From a checkpoint of a small mixture-of-experts model trained on Wikipedia.
Size: 15 layers, width 320, vocabulary 23181.
Experts: 16 experts in each of 13 layers, 2 picks a token, a softmax router.
Below are experts of layer 4 (counted from 0) of a mixture-of-experts language model. Rows are named router (the router's row for the expert), gate (a neuron's input weights, with its number), up (a neuron's input weights, with its number) and show model dimensions 192-255. Each number is 128 + 24 x the weight over its row's rms, rounded and kept within 0 to 255. Numbers have three digits each.
After each expert's rows: "mostly gets" lists some tokens that are sent to it at least half of the time; "gets" lists some tokens that make up at least twice as much of what it gets as of all text. This comes from a sample of Wikipedia text that the model never trained on. Tokens count by the router's weight.

# expert 5
router:114100168109101161128140151106142116095123102122115089137126102098145124119140100144123179116168158119147178115129105156133085093094121135140111153123111137144162125169165121125177166118094135
gate0:109132167116177159146105106113073132141108171121096128107132136137108153129129134137149098162097147155108165170106117120124121117162150103085081148150116139092101158123098112148041166129127115
up0:157080152108090183163104094109116177138115139127105119128131133135144117108113182137141104117084133128123137134117107115158159120116141137168076140128125138107103131109139159136153154100162140
gate1:103126103132146148123159154163117160152103089152115106126127156143152111118114144152107143118142116203115133146151117093095132113130118124122123089132142161131164137158098153080142141091126136
up1:124148115102140165171140194137119131132156123149106115137178166167136139132132127129142145119129114166094145174159130150120108144112109117095148116123166121159167137145134174093169110117125135
gate2:121144145095119119140120139136154147105140107172177064113125126139140145104175141140145145111127117093126110124159139120091113130113151153168157100127114114108109104136104109152093145132111119
up2:139145211131113145137146173133132123100132134131147112147137129126152100128124114140158127146076117120128152113141138123130123107135147144138124170107129095109163130109176146097154170130135174
gate3:100143130116132191152134118126089138157101123146139148120095109105079084129117156126146140108119145131169107102135169123137124091158114133136158160128146154119125133110133148138083177101121148
up3:127129080109146145147074137130111137131121119162147144157107115114093083115080168159133113093093103112187161096157152108126119126150128188133129149100098170140129130064130155112104153125097109
gate4:137137151106143115099094124116093134128156129151093134130117097134115126099149099142136093109085123149152142152120083136145144094112164087142177116117129146107092092109168125069102172114172092
up4:115101143117115137146153158162132098114144079136125085141136089138139154164155108134141107154102124116104151136145127144189093158140133101149121100141142151154100160099154107122132118114097156
gate5:142138145133158122160148180153114128096103134127122115131140146117118134129191124206101088058125088131121134106114115106142110123082122141114157119132085150129137136111109120120151147158129137
up5:152134145103134134166143171124120114116076113138132120138155160126095193150159106173113136088127097131142118131115094109122117117066149126113130130172101143108120119138148120086156136142114162
gate6:151067123118124117144159095126127150123118119179123151154109102121131145084121138155081157137165112148152120152157114154119153124146114113186083109121158128134131126114159096103116113120149143
up6:147100118128149121132144103114129141121124158178121143160122105094158139097127120144086142145148137125139145153184114119092137096137126084157121117133121126132136155121136157129141122129141107
gate7:108149145168134100108109129092146091124138121130101147149121127172103125126144098101145096148139139097108113132157093128105094141122129110130097130118124122164144113119102127155124140160153098
up7:111130102125142161143136106139126135143142102144176098149163147119132131133106163172147162100076133121134137153115150123148146099140136117130142142165155116123109139109122131110105120111078117
gate8:113125134173128088109096126112107108166148141128133150151117135154110141107105147086146129117129134140108089152137118162126068162112113113109111116131130120097086130131088141099153109130140170
up8:111142119145135100122117159158130146187121131138130136156150123104138092141096166142148143141123096114184122125125148135131177139106149130144167168116101139131145143142174132118131109148140130
gate9:152164141099117155141098156121117141136146145100134136136138121155130124089121156104127127121158150153125143103124163107122100115141127157114098168130137092161135117147137124124173101144160180
up9:127122148146053132160166128154155113118127082163146147128140113139130113143121133149107130130125117109167168079156126140078114120141086103135110165106120107128110149104123144124113085168138154
gate10:137152103110155102135160138124169167066149125138102085149140131120092146165115138099124162125116109120135124126110124156168149154147191161169100141093087085141122119156079127133125121129130125
up10:152159144138089112094141130135109141141117149096167138093136128110169124089118104120172094191136151143134130113143112115117137132117127100123144098130153145163106146119139128154145140095116122
gate11:140153092086135122110104096138133113159150117138093136157167085124142125142121112118125087168157108128121129157127111159140117115128074129158159135153136156128112147065115103111129117163131104
up11:068089148126188133194147119114149114108153160138163111105108198103117111156147144144099130141119137135149111140126144166175162106155170151138070135134123119143157080114144133143137126095104157
gate12:143132139109135077142052105152101142144094139146137100138120135119089154124149115128184130185129167128129127156148140092129124207143114135094122113134114145120145113158106099089127092136140175
up12:103125158137142126156076145070141152097142139059129098135135169128163143118109143131125136105129124065153084151132114125133133135128113134130158128152161174155113123135071124143145161115135143
mostly gets: "014", "017", "012", "006", "009", "018"
gets: "1", "2", "–", ", ", "3", "6"

# expert 15
router:128131178106055079130095150130162134131153131108142139136130119086148098154160122143146091120149120104155147091155158153076106114094141051102148114088106170151125128135133125127140143091140133
gate0:129126116126147156126127117119097161081099123159124098144101132138134144105090113137118113110130157121128138134114172138105096165163115116136140102134126127156143113146127141153107151103143102
up0:121125150133165142110130135132067140091123099183096110130151132128144145097130141125165105138102138162167148163144104116087105129134102113111136120140130180132096150151085114146170117136116124
gate1:173122130158130113086123157124115120142112155145088082068111112136099086097138122100184154138109140117162130120172150155128143151169115103135086091176092140077118141155153144092158129114140139
up1:097132126135126085120116134105145133158125148088100165143129121148124138154125141118118146115145151122152105129129111130137082122114158127154118141130156146165127127140115144081135147082126124
gate2:122133142170133117127140138107110115133120181062122138142134077138112124147118139088143127108137118159145155106135163128134105135187102128094130153142132105191098159104131150119124116115105142
up2:110111081138139063132137123177134120126128131150118135157104169137080158142090145152099093125110112120110124097146104157118118135151118152150144133131131104122139144156113085143136102165129138
gate3:139125145145145138144103143144163126142113133160132144153127126174104112144133084123130126126081136128106120149145136115114111124104182099140125131118085094151108151120149165206150141174106115
up3:086131116121144150110145077137114143095157158093133099078107173126135132128124136173096133107139087128146141124132132150095142137138120118122135198142140131124130112152125126100116168131128148
gate4:097117108130129149151080115102123125128142124112150128139120142122150105114148102116142120146102124159168137135118166166104118119140117136172115118120122153136128131145148113144161138164095109
up4:091090148126084137129131130157150095116129104160118167093128127127125131174114135145105172122124125138131113147109137145125103164098153099098173145093137106081114132121117125170129097114127117
gate5:111086109107138131133133134129087094116108119140109170135133149091114129126133165127128118097118128108160139119132148104154138101171074111114149132206125099078121127099094106119160099120141157
up5:153157103093123157170139164136074147137170098163136122159146129179140139156149118119135125125107143150132089141148110127077111108117091160093111082083163157104161115144151122182110141160093130
gate6:120153137186103138105117093121183174125129148157122110136130127152123125110112112115178158162139095120114129132146148141160161109091126154118151129150102141134130101175100148103190136143110094
up6:115097122112144135141139148114100151160140104110157149142134132148149148105155138089114115131155149178123109140113129152101083123131139135185100154132134192145082131097181103114097148158085153
gate7:115140148126156111124129119097133135128100173049102103103083104189097090094140097099131151157135156136154126140096104147112094103118108123127095135127103090103129152119087160132082135111165157
up7:141135138125115087149149123135072124059096107125114143098110057128132136129116148114141123174122112128097095160119147138109111149120096131084085174148167163141162086112121134094165107085108119
gate8:124073102129158125133143113146146160118081137086133122147062141117112104080111117181121096083105120109104113140098127071145128130113115163138133127095125138061154131153125071090137125133130155
up8:139103103139146108142141111109122153133167101152134169125123120160134101128127118178152113097144134111157114117149099101198108106131168135096133136128095103128107107139135094149178120144102149
gate9:145105111127106149094132133134146117140120111165137094132120115065145121103110141106133119074161166097157102181139115154128114146127107141112137138165112147160112136099109134111115131149132148
up9:107133151119088164114103139128155128125137104113135177116064139153108081165129112148117097107099149167134136143130168131168101132146144123154157152153173144106098139164104134129113101146124109
gate10:143164118123107131092110123076153169134113147137132134109099103160135138106093139129138129099154099104101091175138104105132144141082130112099087132130150090097172110087099113101125147142197141
up10:117141139131110099133103140098136153156132105132137111124118132148144115112103130102142108134126090101128096117122118079121124157088137138096127133115097110111131132116126152103171167130164128
gate11:163126114155119110149124089156116144106114133157121158125086176167122149120151119081118115127082084119105150138116104101144103173144127084124137123142177131124131130128160135141101133151114121
up11:120122123139123125116135086147119161143114097151125136155122173164139119098177120139138104108106108144149160142067121107156108128117114079118152111124176154110123142131151156121110105155127102
gate12:115134091144182130161140164135101094156120121131150144127107151157119142146108128115121154122087055100140118123107119139098120150127131138143121134099149130129139107148104150175131111144107165
up12:113126151110190166166175150114136131133139124144130140129127147134131154130075129152147122137115119116129134112123136152091103157117134150125117146123133162162130112143138139117104114154147187
mostly gets: " of", " of the", " to the", " in the", " with the", ", the"
gets: " of", ",", " of the", " in", " and", " to"

# expert 4
router:096084177116098106135146095178132123188150132140127152128110107101135108140125140139135088083128160136148185101112138127134137069125133095121137081106109131173174109133140144108100122142119137
gate0:156127103103139130128120133131136134107106147115093122154126108131124125123154087102193141098154136130110131111139092126167133138146148169120130140137121118156116142093120128127134122131129127
up0:108143127147090082170147088126148114133132109137157157146122150129116139135112174134070128136090094125129158140103153141143111114096115097149105118135152141127162132120148133100113147153149113
gate1:124136142114104134107154127134164183102164141161147120143109146144164110145101130063115126137166108207126148127183158068095120104098132129141078149124142142126133123099121129091136181143106157
up1:155136162123094147134137150127158114121147124135128143119141104153083110116103105084126118112151114141102118096122115085101188094122117105130078168136129135131144100126131151127128148103147086
gate2:093120137145165184156106148124169105126141112111097098112072128094124115101116131083126148137128151146102101161117119128184152113131137126096117112136147131161092122117097150114057126119170126
up2:123154100103111106093146088131090135133131129119132168134162114169157135149173122189127124099116095101191148089146150171070100098116099119140125135128108118095161148136144095145155128115092151
gate3:109127162102163098167161102138157175100148155136168160152122160123112132116127157086127136107159154153191152136121114143098174113152133148115120119120129154131100142138140149133154098133127126
up3:114170142160104150168121126142155132136172143106105125129144108134133138098153110145087122144124121127112202172091099170109139138110132134182125076132135106126165096134095120086153143147139115
gate4:129161126082185115076109108157143145129159151107160094134154117099056132105174116096108158155129142130129146121152149122103108081095152128097083148137129136141147169129099120092160120113150107
up4:115147150109179152085104116127137070086130176125109087133120161099080109094105128135133098143124120124160201121130115111111146091147138139116132140108128133138151210116097138070109119114172139
gate5:132159103121129097145141149164131118147117112068130146113141160131134137143124128123167164150111128130098154128119107150107123099129081140129142113135099130140118138166136110152144083139147149
up5:106107136110095160119132126115152118169116101164082197148122123077155158103100108090128141137144141137148075158132114160151110099116137121121110161128170105141144181135111137118133116097133130
gate6:130134112135127101116135139084154172118157125138107101139133128101103140145084116132124119178119085141118107100065134123140128105097096164124112162116139116126127126078114103127100126159148146
up6:132140157117166133111156117152103117137152111115138133145123083119118120104104132148139125140110178105140100154107177097164124084144081132123138125125101113131109135131103125150112087171139169
gate7:149139121117129115178142143143150128186150121090093129109130174139117103123154149115133105093074098123135065156151149135155127138142117097110104144138138120145126109142141105141160144109073110
up7:064117107136142114121136107118140081178117122145138149132141108117111102121147142167103160129154099102109148091124097148075063110098149095154119118161129133153124146128130108093100103108167134
gate8:156140134119152095122140165157109096153126132100133124138153132149124108097138129126144099131138131135158112090104141169126143165144089128156168142150158101144153124155129178134123195094123137
up8:139147131177117162133135170103133125113140112132118160151113151147105145129092159117103106121113095149126140127096133121120164148128123131103136098131132162135118150076140126138133139140127165
gate9:077146107115114147109115125140110127143084123132151129115116135115137150125112140104100145136127148106131139163151125168128134101138091132137119171154129099186149143078107128120128111103128123
up9:048145123092110152110121100162119140165111121161128115134113132129128127121117142112141155136123137092135153139121136133079123114122108148142127134152161112134155110076116156091121120161118144
gate10:156083135155141123154100077185135101143147170125117144116126106133146135131090145126175097120152134092139076101140133133150148113144133154151147140106169123120111116120102118143163103118145155
up10:111157144119134098147137142129151118110129109166118111113177150132111116097160124164118139123096103111149115152121090122148131127139151179142120154132109113128117128102183135114095123153110127
gate11:155117130160169116119131095115151107089120217125128119113079115105116133124129124123148110127152136117177184127164148162106127118102138076114123120147183139145142108104162076089118127167095135
up11:111136133153118134112133126133127126110133073151120116084134099085144119091147117137076138118089092108137144151097161140195091150143142123122105112109106096135124135142123147145144153156162130
gate12:106145091131114146148141126092147102102096096130117114115162104105092119103114116128151131102123088129102092117125120147146118170155127123092112113119144164130143129144121117099126081151126165
up12:151133094131129167117119128140168118163113123141103154136113097129105139137094120112116118127148125131133139109123135136085143112108158142099112106118117149104111124117133108117143136126119165
mostly gets: ").", " ==", ") |", "\".", "s.", "\" |"
gets: ".", " |", ")", ";", " =", ")."

# expert 6
router:130113135135115144110147126106099126113149096164094115117148143123177098118154114189130126077179150132137119091055159123154137103153087088115135109064120149126173101144112103146128124117122106
gate0:113129161113104115154181109089141142144102092125123118080111131126139125113117126129121096165140126110102132144128105096135144148090156113113089153097146128153105173128151130106137146122142127
up0:108133133118156104156134063102110133141103164157139140087099130120159133102113139144106144138145146093145142114072147122140159110139136150126130136056129127166142086137089125133135122117153098
gate1:136119170101121150139152129101140163115096135144125118114121097141104162141103141121157092099122158133095075125139067159130173109142146090170125100168140160130141099086100101120131111127123108
up1:102128108120122127123164119161148117120098100107156123099160141057144114121144147123100172202134165116135124126133130124123068178111158131110159122071115088128133158160126111160125126111119135
gate2:128142130141142116148099145144080114182113134074133149161114130123121103125164124071131134119140057145087154132119157124138163128107098170130115137120127114171161123146108139058117099111109145
up2:179122108146169120129125149106124113162123125139134090119131104142120091167116136070115153077168072114077142116118145147114129121127131162135110128104142104156149123123120164089128129113161103
gate3:155155146173119092187144125135143129152066150097120125147094123143129102127137136104165094112134142137119140129133109153157131141125130100189109125131109096138148148121104124172143132140124115
up3:132140111135169133074129131114118103103198119173132106136124134104115153119125134153113139171101098121090125111120135128102122145092081115062150091107126158133125104119125105095129113137137152
gate4:124155183145113190112146139122128118123157155111113175132086164155113081125121132103123146123138080114153118101094152097128132155138105124129153121121123132125159161150112125146133088149100130
up4:111132115164136138151173143109130098113166128125138141128136171120132112101139124120140109095152119129141118113090167131166157137178109137128134130091117129135118088096133126116142149121131136
gate5:120116142130149097184158146129129137214135129134165148111144135146148097111125109171130103101133142120119114145090104135110153124099149121128091145157126119109103137148154152142133088151123132
up5:108164128137133156100063118145155119113130110154110089125110123121139135194115142094137136133107130121134105132118187134166156120128113112119147102113115098138112095157096097127091198116145135
gate6:087119126140129136104105125169125126103122154111139133147104103130125110137105132110152144122141158115133148186111139112107117167127077118167096088135147104170157111129131171165100137089090111
up6:117094139175121100138090120165088160110108150112170133108134103173143144149123130119132124115079180145115182134096119149124138157139126141131120131130154164124119090100123147169115144123135059
gate7:157135113114080157102168131071136128131132123141142159093124161133124135138127148111137140157121132116176131129140152116140157144094129143135102119103164141113147125152154109106164092162092112
up7:096114158124162120159082139175129159173122142139105119155137090115122097109112114133146146134136148105116132128116112166150117114148147134119178143156091122143111129116122144158064138090134135
gate8:134132122086129101157090077135126121136128133076126127091156135136148118078150131168128150156139144148135091135096113129119121132086170151147104149080153049143097108122094083122141098143149143
up8:116133149085114134139126116126122149114136115110130100075106160143124115080128137096124134139128115119111119109093159124134117097119129152143137130131138117114080103142070069143095100124131128
gate9:120105142124112134158140110079099146104136103153141146148138126162075127125109089153101169106143099147115113137124154122144111169115071142136128127112194113122088128125141136159166112099121174
up9:100100126116178172097104148115184133145106169115119165122118161147121131155136131121159079121163132085125123162166079116115086150142125095135132113137116137146151133127113119134110158133106086
gate10:151139095137106128132142102147150130059114099126135166073103157125117107109126129125130160105111160128129147173131140164166116153104164114135123153107168091119104151179116128139152129099120153
up10:135094129112131138133129160115109125200128136107126156149177145170175122126160138128148110123141069096115141129125100105116131114172153166122170133147088149128141093097104122153127156131150106
gate11:144134097156091138133120142110126130096156102147102129120129112156132135138111135095136130124090115118147090161096142117121123135118153153095118154115138117134120125118108156118124099083124171
up11:101151123125154115135140130106074142125125143124131157120089113133125139120134087104109133138166094178142154094114139130102113153121120141141155118109123096122124161143153144122171137139170115
gate12:167074157139151121130144108115107143154123155143110168165166120126168129129124149125032145166114112111130146158137113149160100103150098145141116156143077135173105138136111162168124132145075142
up12:096141132125126141098125137134153143126137101135124092115124142109129133099118126135167102065127137117128114139129141151097143155114147120122142129105132111098121123106126111075140134138185119
mostly gets: "\n", "| ", "|", "- ", "- S", "\" ("
gets: "\n", "\n\n", "| ", "|", " (", "-"

# expert 9
router:095099122163092126163201139111119169170142150139097121137124096139133131147123160147132199114098144115149134096149166137140127079118137140106153163114111144145132115145138106152125109128127142
gate0:123129106174161134139125156165123154150115129141120146138144115099137082104131144146088151132147139136120102104114126098143163109163125152151147133150138160118118121149148131110144119089124149
up0:133134152096085138112093106129145143095128129127189127112181110175087161116163146141144119116059167141175155133166130148116121127123144123139066080120142168116101163106163101130133148107119127
gate1:138114114178125128121096116138138132136144139170103122082122104109117116138128121107142120145130120143110182125119133144081163155112140147143159137127123127196096107133128098127090131171139134
up1:070159171144121127170141190134140142140170156111135137165136106107125145181120156139142127131081136125154110126106118162149130149108101139126094130141127166056162157134137154154133123127141094
gate2:118132090133106139118126121161176141101101110105113146125106128135095137168136130087128127067120154157142139092122152095133092104122163133158094108134153125143123107133109121135140116122145126
up2:138154100167104151151108119137168119096112111143122124138123142161104146131113158113109156070165152084152153106128123116094110125129135118136132143119108116125163110122110166097145133122116117
gate3:145101116151139134183136091153155130095154150103123117127079119162147125127148132142108080132124124131121164162122108146107134144127115169154174083086167132184140111150155158138117098170165125
up3:118128120150115147148152143115119128195144109159104126131102126126124089138116106152155129116138132144130099140143153108139139154111150181135145136146109133115112111161125121108157138170099121
gate4:100140146133143139136143126161131120124140148156127084138161142156102184130147142123170167131088114138160118130169140098095096102132168122150103148132166123099148128161135119117134080141111129
up4:135143160136136148113120107143133150132095133085149157121117117130142084138119111122165112122171146118127093161116127145132141136122116094099138137094132101144118133127111151137114175129145114
gate5:125109145126134164136117133116160103121145135139138118114178136127147124112118158135138146129131141158146135124082128090110105124140143123094132046085106104154106131095078164159117165206129104
up5:130172119112117125137171142137092149122099142111116129138083139130115115168121140121128146151123112099135141134169137166132164137124127114137155151140141153122111138115166113103122142104125107
gate6:131159185152150109147137157114140139115154112128134123120094135118091148141102152131152142168138120154072131138115183134136081100123083177161091121114125124144129126153174158106117142120125120
up6:148135152159078132102183185130117122136181127095090097106107155086097132182104124139112142111113172130124119098123149134116103123159134132118087116134100109161097107107150116135110165129141142
gate7:131086138133157132195121113136162112134077122119128110161140144149155129118111110111111125114094153092122118113134170142145124145103116138177166161105135097107144160149134169109126161123073108
up7:125104129142145131138103111130177121141101127108131115128128133142179138116111123115133123135091107118103108115111157128118136147117110167148155149104127105117145149095154169134131136112099136
gate8:125122109111133125115121133148129154072146122108154163097134118106118130126139163144147130092143132164124150154111133078101126115136182135127107127078107133112098106099119140123152119153115107
up8:117134110157152116127133116114118128167111096125174148151129131137129145167162090101145124133124145134111148176137135154115128124105106131130114158125109103126152107161122167132169134126126108
gate9:147161092090138120126133141153132138130118134146144093095116140115092118076109136092113116120091147144120130099113103098093119141133119095149119145133131157104133102121127136131133090174131173
up9:145183115130112176109104150174090130177151132188074148141112116119177188117125126121121124132151097136112136104113126112111105133115115122143130100131141118140110106144100133102107144137161106
gate10:107099154132087091140101143133139139125147099114090126127116056102118152140114107114156125112130166141105103154124138147091098147109148126132107154148143153174104123139098130135103120103125106
up10:119112142052113134087147161143140092183094130045146145094160133118099100121109120144117128113137067109123140151182095157110136140181109136109136120142148121149140119084101121071149141159134149
gate11:113126118162118106113120109129169129142114124194093156124135114159115130101130150141136142087094136145115131123133128133129125128102146152129099105141139081076134120114133112036132120123131153
up11:117108139129137134086136119142166127115121153120134112145147134140147138112138189068166159229133125130132102109151069108148098119107137131191127100120126104108136163133122142130108129135119121
gate12:155131144104135125179175141131182179089128119103123160117094105099115136115163129144140109146139120102137131112164157111123163112114147147119116111077156170177128120142145120131171106155121142
up12:133167166108127088166139143102157147093141127126104152127106140080130139104166131096135112136135127126134125125136161082129171111161117139130101126086162143183120160148108140121184127152104135
mostly gets: "\n\n", "The", "==", "In ", " ==", "="
gets: "\n\n", " The", "The", "==", "===", " =="

# expert 1
router:120126104135103131143116115137104143141113105105109134107127107126123101114133106137119128132130114126133158134119164146165144127089132139125122133110166114150150083170107124150154129105116162
gate0:108144125124101111116121131134105097116085124130092096132110133102122151113145095160089115119143105115115154145123159181105110071131113128150116122092138142090095104071107155130124138104131097
up0:136117164100121119133139064111100109176124124138117140101139120122118161105127147180123137125133117103129144087153110153097126128110112130101083160132131139143154154159168184101118125164122119
gate1:181157158113146105129145152124103151113123093101117130153120153087139139126106071157096166087155062090120145115121120142141108120096110104140121150088133131146125110153103124109118113109149119
up1:136134123115168111147142141147122141087086065129153125174120132108122122136114093132128166116116096087093152095149110112155089147106116108141104113097146128135128094142105109100105115122126116
gate2:130140109138132103135163101108129119133064119159135120153164097159154122118149094115103128174149114141114138181124153083118114158141126114125121128111180112142131114150121184116125120140120138
up2:172159122100141127150107129066129094128114157083150164168098112134136098142114109181150135195124144099117143154153174097126123124124119152130083051142130078138109139098120146154147142155085133
gate3:110133102170101113140131166090160141138145109110125078104171135116089094160086144161100134122123106152147087142047145100190144140096145137115098131164114113152111115104100135123152129139133105
up3:160140152094152128117134106163102130112117124142157167133093130109154139134176095107103136132134118133103143075140119196109098112167111099145166148067111141108145106138148108126100130123120186
gate4:140159167134128132087120125131080140125157134119135109155097149166131121150099157115075117114112183162123150085147096147137113107141142115128124186161111094116089132128121161128138140134169099
up4:131096109137114145183116135153142119122138125096124147100163106101104139110151097147195100149130053079141121180114164125114148167131093130140121072101183149142146124136117094144109133114115127
gate5:142121123086155120155165138121114131134082131121115141123142154104118114111098136163158127118118105161151140114140118140172167095171147103123139109118106105134107126098121113122149136135116106
up5:137146111129126122118148125160145120097164107159134146086109154145085132146149102126156160155118111194100107131145085132151114116129178103102106093110091147160109122125103107132112098143121142
gate6:177099114147144146123133111071141154081126124154112116123172152124128130101038127163115141144145114104163094125128126088104110153134129091136110135142098103099115159139152149138117092165120170
up6:107111113138104141130114108131157146130116146102131112145133134115118131164098111126126129169120145111129111105108159134130145184110139149102122126132156122136110104096092124139134135091132137
gate7:174198140142125156118154128114097154107163138068125134120144121135111130155160133120123137139121118105126157150125101150096138104075156107117170140174155148163100135155149151123146148134092124
up7:097136155106089130106085129142160110119112106120134128130116123106169117142147117133129114134104113138078132101092101107144119149124076140137128171142134086061101124104122105118132173144138114
gate8:124121113120132110140115107132082114117123142115122142141169164182147090087099126099100169119086136134141097129147118182128149162145167132102099146130160111131108097085109142145146147149126165
up8:153147137133166126115122146099162128145092153153135082140120096142073160175152091156127069188124129118145158121113077083151133099107112105179113129139092173085139127130148124135127135141140101
gate9:102165155152130123116153135125119148096108119111133113142147110142136127124079099129111132090141133146149122097142089147078071100099080114141142156138093137151119113156123119114160129127157120
up9:135139136193174145140119132109125128104112119160093130125136141159120126119125140123136111150143108128143103144098184149087129172135095158097134134118134134139150108112134119121123138140135142
gate10:097079091109096125153120131112141089127146131112111119139171136088102080113124140149113127148115132130134101103094126130117149111150145063132117123202098105123063131146112134111174113122168139
up10:092119114117166134138102135149124106102177158147092136174140149134124152150102118153132102157138104116194089142111098098099121114162134116114107151150072097153130109109120114113077113116178160
gate11:113150134112097127131080138141119142136152086116099144144149134130154123140115110097118118165149156126129144101148115112127171105157094127114134183122107166143168149139120148144117150123128104
up11:109156126118078130145110125155118142114163070112116136147133119125160151140124147083137087121152152135137112133158130114137161136118100123109113166128119125137157127130117128133122121112152110
gate12:102121113095095112132158152150151112137125159135149120109114117160096116114117128101194107114130153149132092120144098119101142095144100151109083126095098176150129129113123159127143153178119126
up12:095113124093106135135117166177116104142149103145126136094123106141090127103112151047182124134159143132133148116104093154148125118167139115137090141146115091120123135110143171117146170155111118
mostly gets: ") | ", " |  | ", "°N ", " | +", "″N ", "% | "
gets: " | ", "0", ".", "–", "; ", ") | "

# expert 14
router:132134130099108112147134109099118155068123140126102153141091101131145093138169139155149121118146133147124099108089175133118134121118106100095103090093081140148159133152103114116113144083134159
gate0:174141106137156130166136135135132104154159153153135158140155092115079118133125116084129104121117170145084168126135129080105081125109130131128101161113158157109130112141123089118113117148136094
up0:127161146129132127131117132106099121126173126122131167131129128112110104130134123132114121128119128160121115131161107122113108134141171108160109167100123135138126125192115115157085128124106132
gate1:139100152149119132109069140155157099143106116116100178090158146159129164106109158124136134130136110112149109113151134140147173155151126125130133136154089164127129140138179127136130130120146123
up1:138133151152133171135086143127141094125158120115127121124165150112130129130122113149097139140113166138148140156166153124123126154125133114167161177130147130161150102130131135122157078133159125
gate2:140112102126131152127136121147135096088124090118117128108088120134105161134139114082158133116141127128152126144082083132123129113127134109107090127099087135123129151135102119155159157148068164
up2:135130109116126144117143093120127109117120105093137174139089123127102123152106117114161099133166135132127106125105122130136123112098144144160112141134063146118119143116132140139184145134065122
gate3:123143159130113124163147115141110155145129130119072101093130105097132123166114158172107075116128140105174115158144133177122140150164146113144118133190116112171128129130118111111107140157129126
up3:108112121136116111111105144145127126097170144144139147101084132160123125098119117128138147083104140104096108148111111106140127085134116154138107169075158112153102130130134122079175088083138113
gate4:104107161144143123121095151170140115126084129170116120131109147123074130121162105141111162108134129137161128142124053127119149107147110080099134172138141126133085147143154141095100075143153124
up4:210126137123136112162143141114150123165150126091152137108131106153134128126096080130130144110155118096130087108121112139144120147135150152155115103083141153143126104121143123176123127124141099
gate5:135155127122187149110113108133128122117143134134135064112141142144172159085158170105105134123125133125127121137133131160109132163131104133144147083116099137114181141166155145177076121094127151
up5:129133135064164130116098157138104088125133122146127096088147099134136131140156144115121128132134132152110155150097099147117146132118145123141130121128120136152152130153153097117112134101114072
gate6:110115140122102121154141128114125130171141130148097160110125126125128146104129136159096111112127116114093134126127129154094088131109099131092109142129158172124144129150152127086128121103134097
up6:115138089107144131124159153106133116155104136156083177143114096193162138106135098136098110084147118152127138122112131131077086087145107128114149149096128128085137163131134096065162145123133115
gate7:131117139143122139150147145114136101142163169136101155124104154106126163163156102137180128141149096156086153149122131104122103123100115163133129140152139156060118107127126132086124122153109070
up7:111147119130090098151102119111156150119094112143117088125151152121112110128163112139115120113143157130124111140096115111117126120107148092124153126112146101160086108135175128119146118130117160
gate8:128124139160155115101172108140104109105134153149104122154113133113178136130176088131119134105126089112111121142087129114119079141160122141115132141121146127128124121110085120094120121145153137
up8:162138142131110129182119161101164110172139097142128127075140117175087126129120131128187125155141158126141125114094151129123077110112149136144092135138092147180137127108183151118108151094135090
gate9:136158139127137094106138110118104174104139084128138119090146110121101117125121113081139089122123112115134078133181112133135091131097177149114125118113140138133146141133140119118115112110082153
up9:124121113122151126127108115120134120093144149124141137144113089123131121158126116121131102120192122155107117088146113092125128148122139115166122141132065086189120145113129114151111121119124137
gate10:093121137115158107140071141118127057140185124159151128170178137136126116128131145117159123119131123127108098146147123096146087124166140124140156124127141120106082103114121117089161096125109118
up10:101161168125158115121097168139145072154129101170081117144136102150135137135116127125137133083141127127126151141154172100139072111149178114135136136124156099108124136133144128104149116128163072
gate11:138134106115147127072107100129136117132132112190123136150113170142115162120139146119115112152137184095131113125159115151140125160135136130148159146116123104152097113130108116115175105142081079
up11:126104141130204050114140092129122124122159110136133122117114172116154137092116129120132140140153128137161092128119134135150114187152135124131140163158122120151099131156108102150154099147123092
gate12:132142151124134133132111113121136136139091092125154155105116143147143143148079144139098093129108113121114151091142141114098155110170119130156088130138107131106110139136119184156129135157132150
up12:142108107137097119090126121151056121100168130119103133099110183105117148125136104110128149106131132136182116132139135159142081153097156117138183140114157135172147103159134092132140128107133127
mostly gets: ", and", ", the", ", a", " and the", " was", ", he"
gets: " and", ",", ", and", " that", ", the", " was"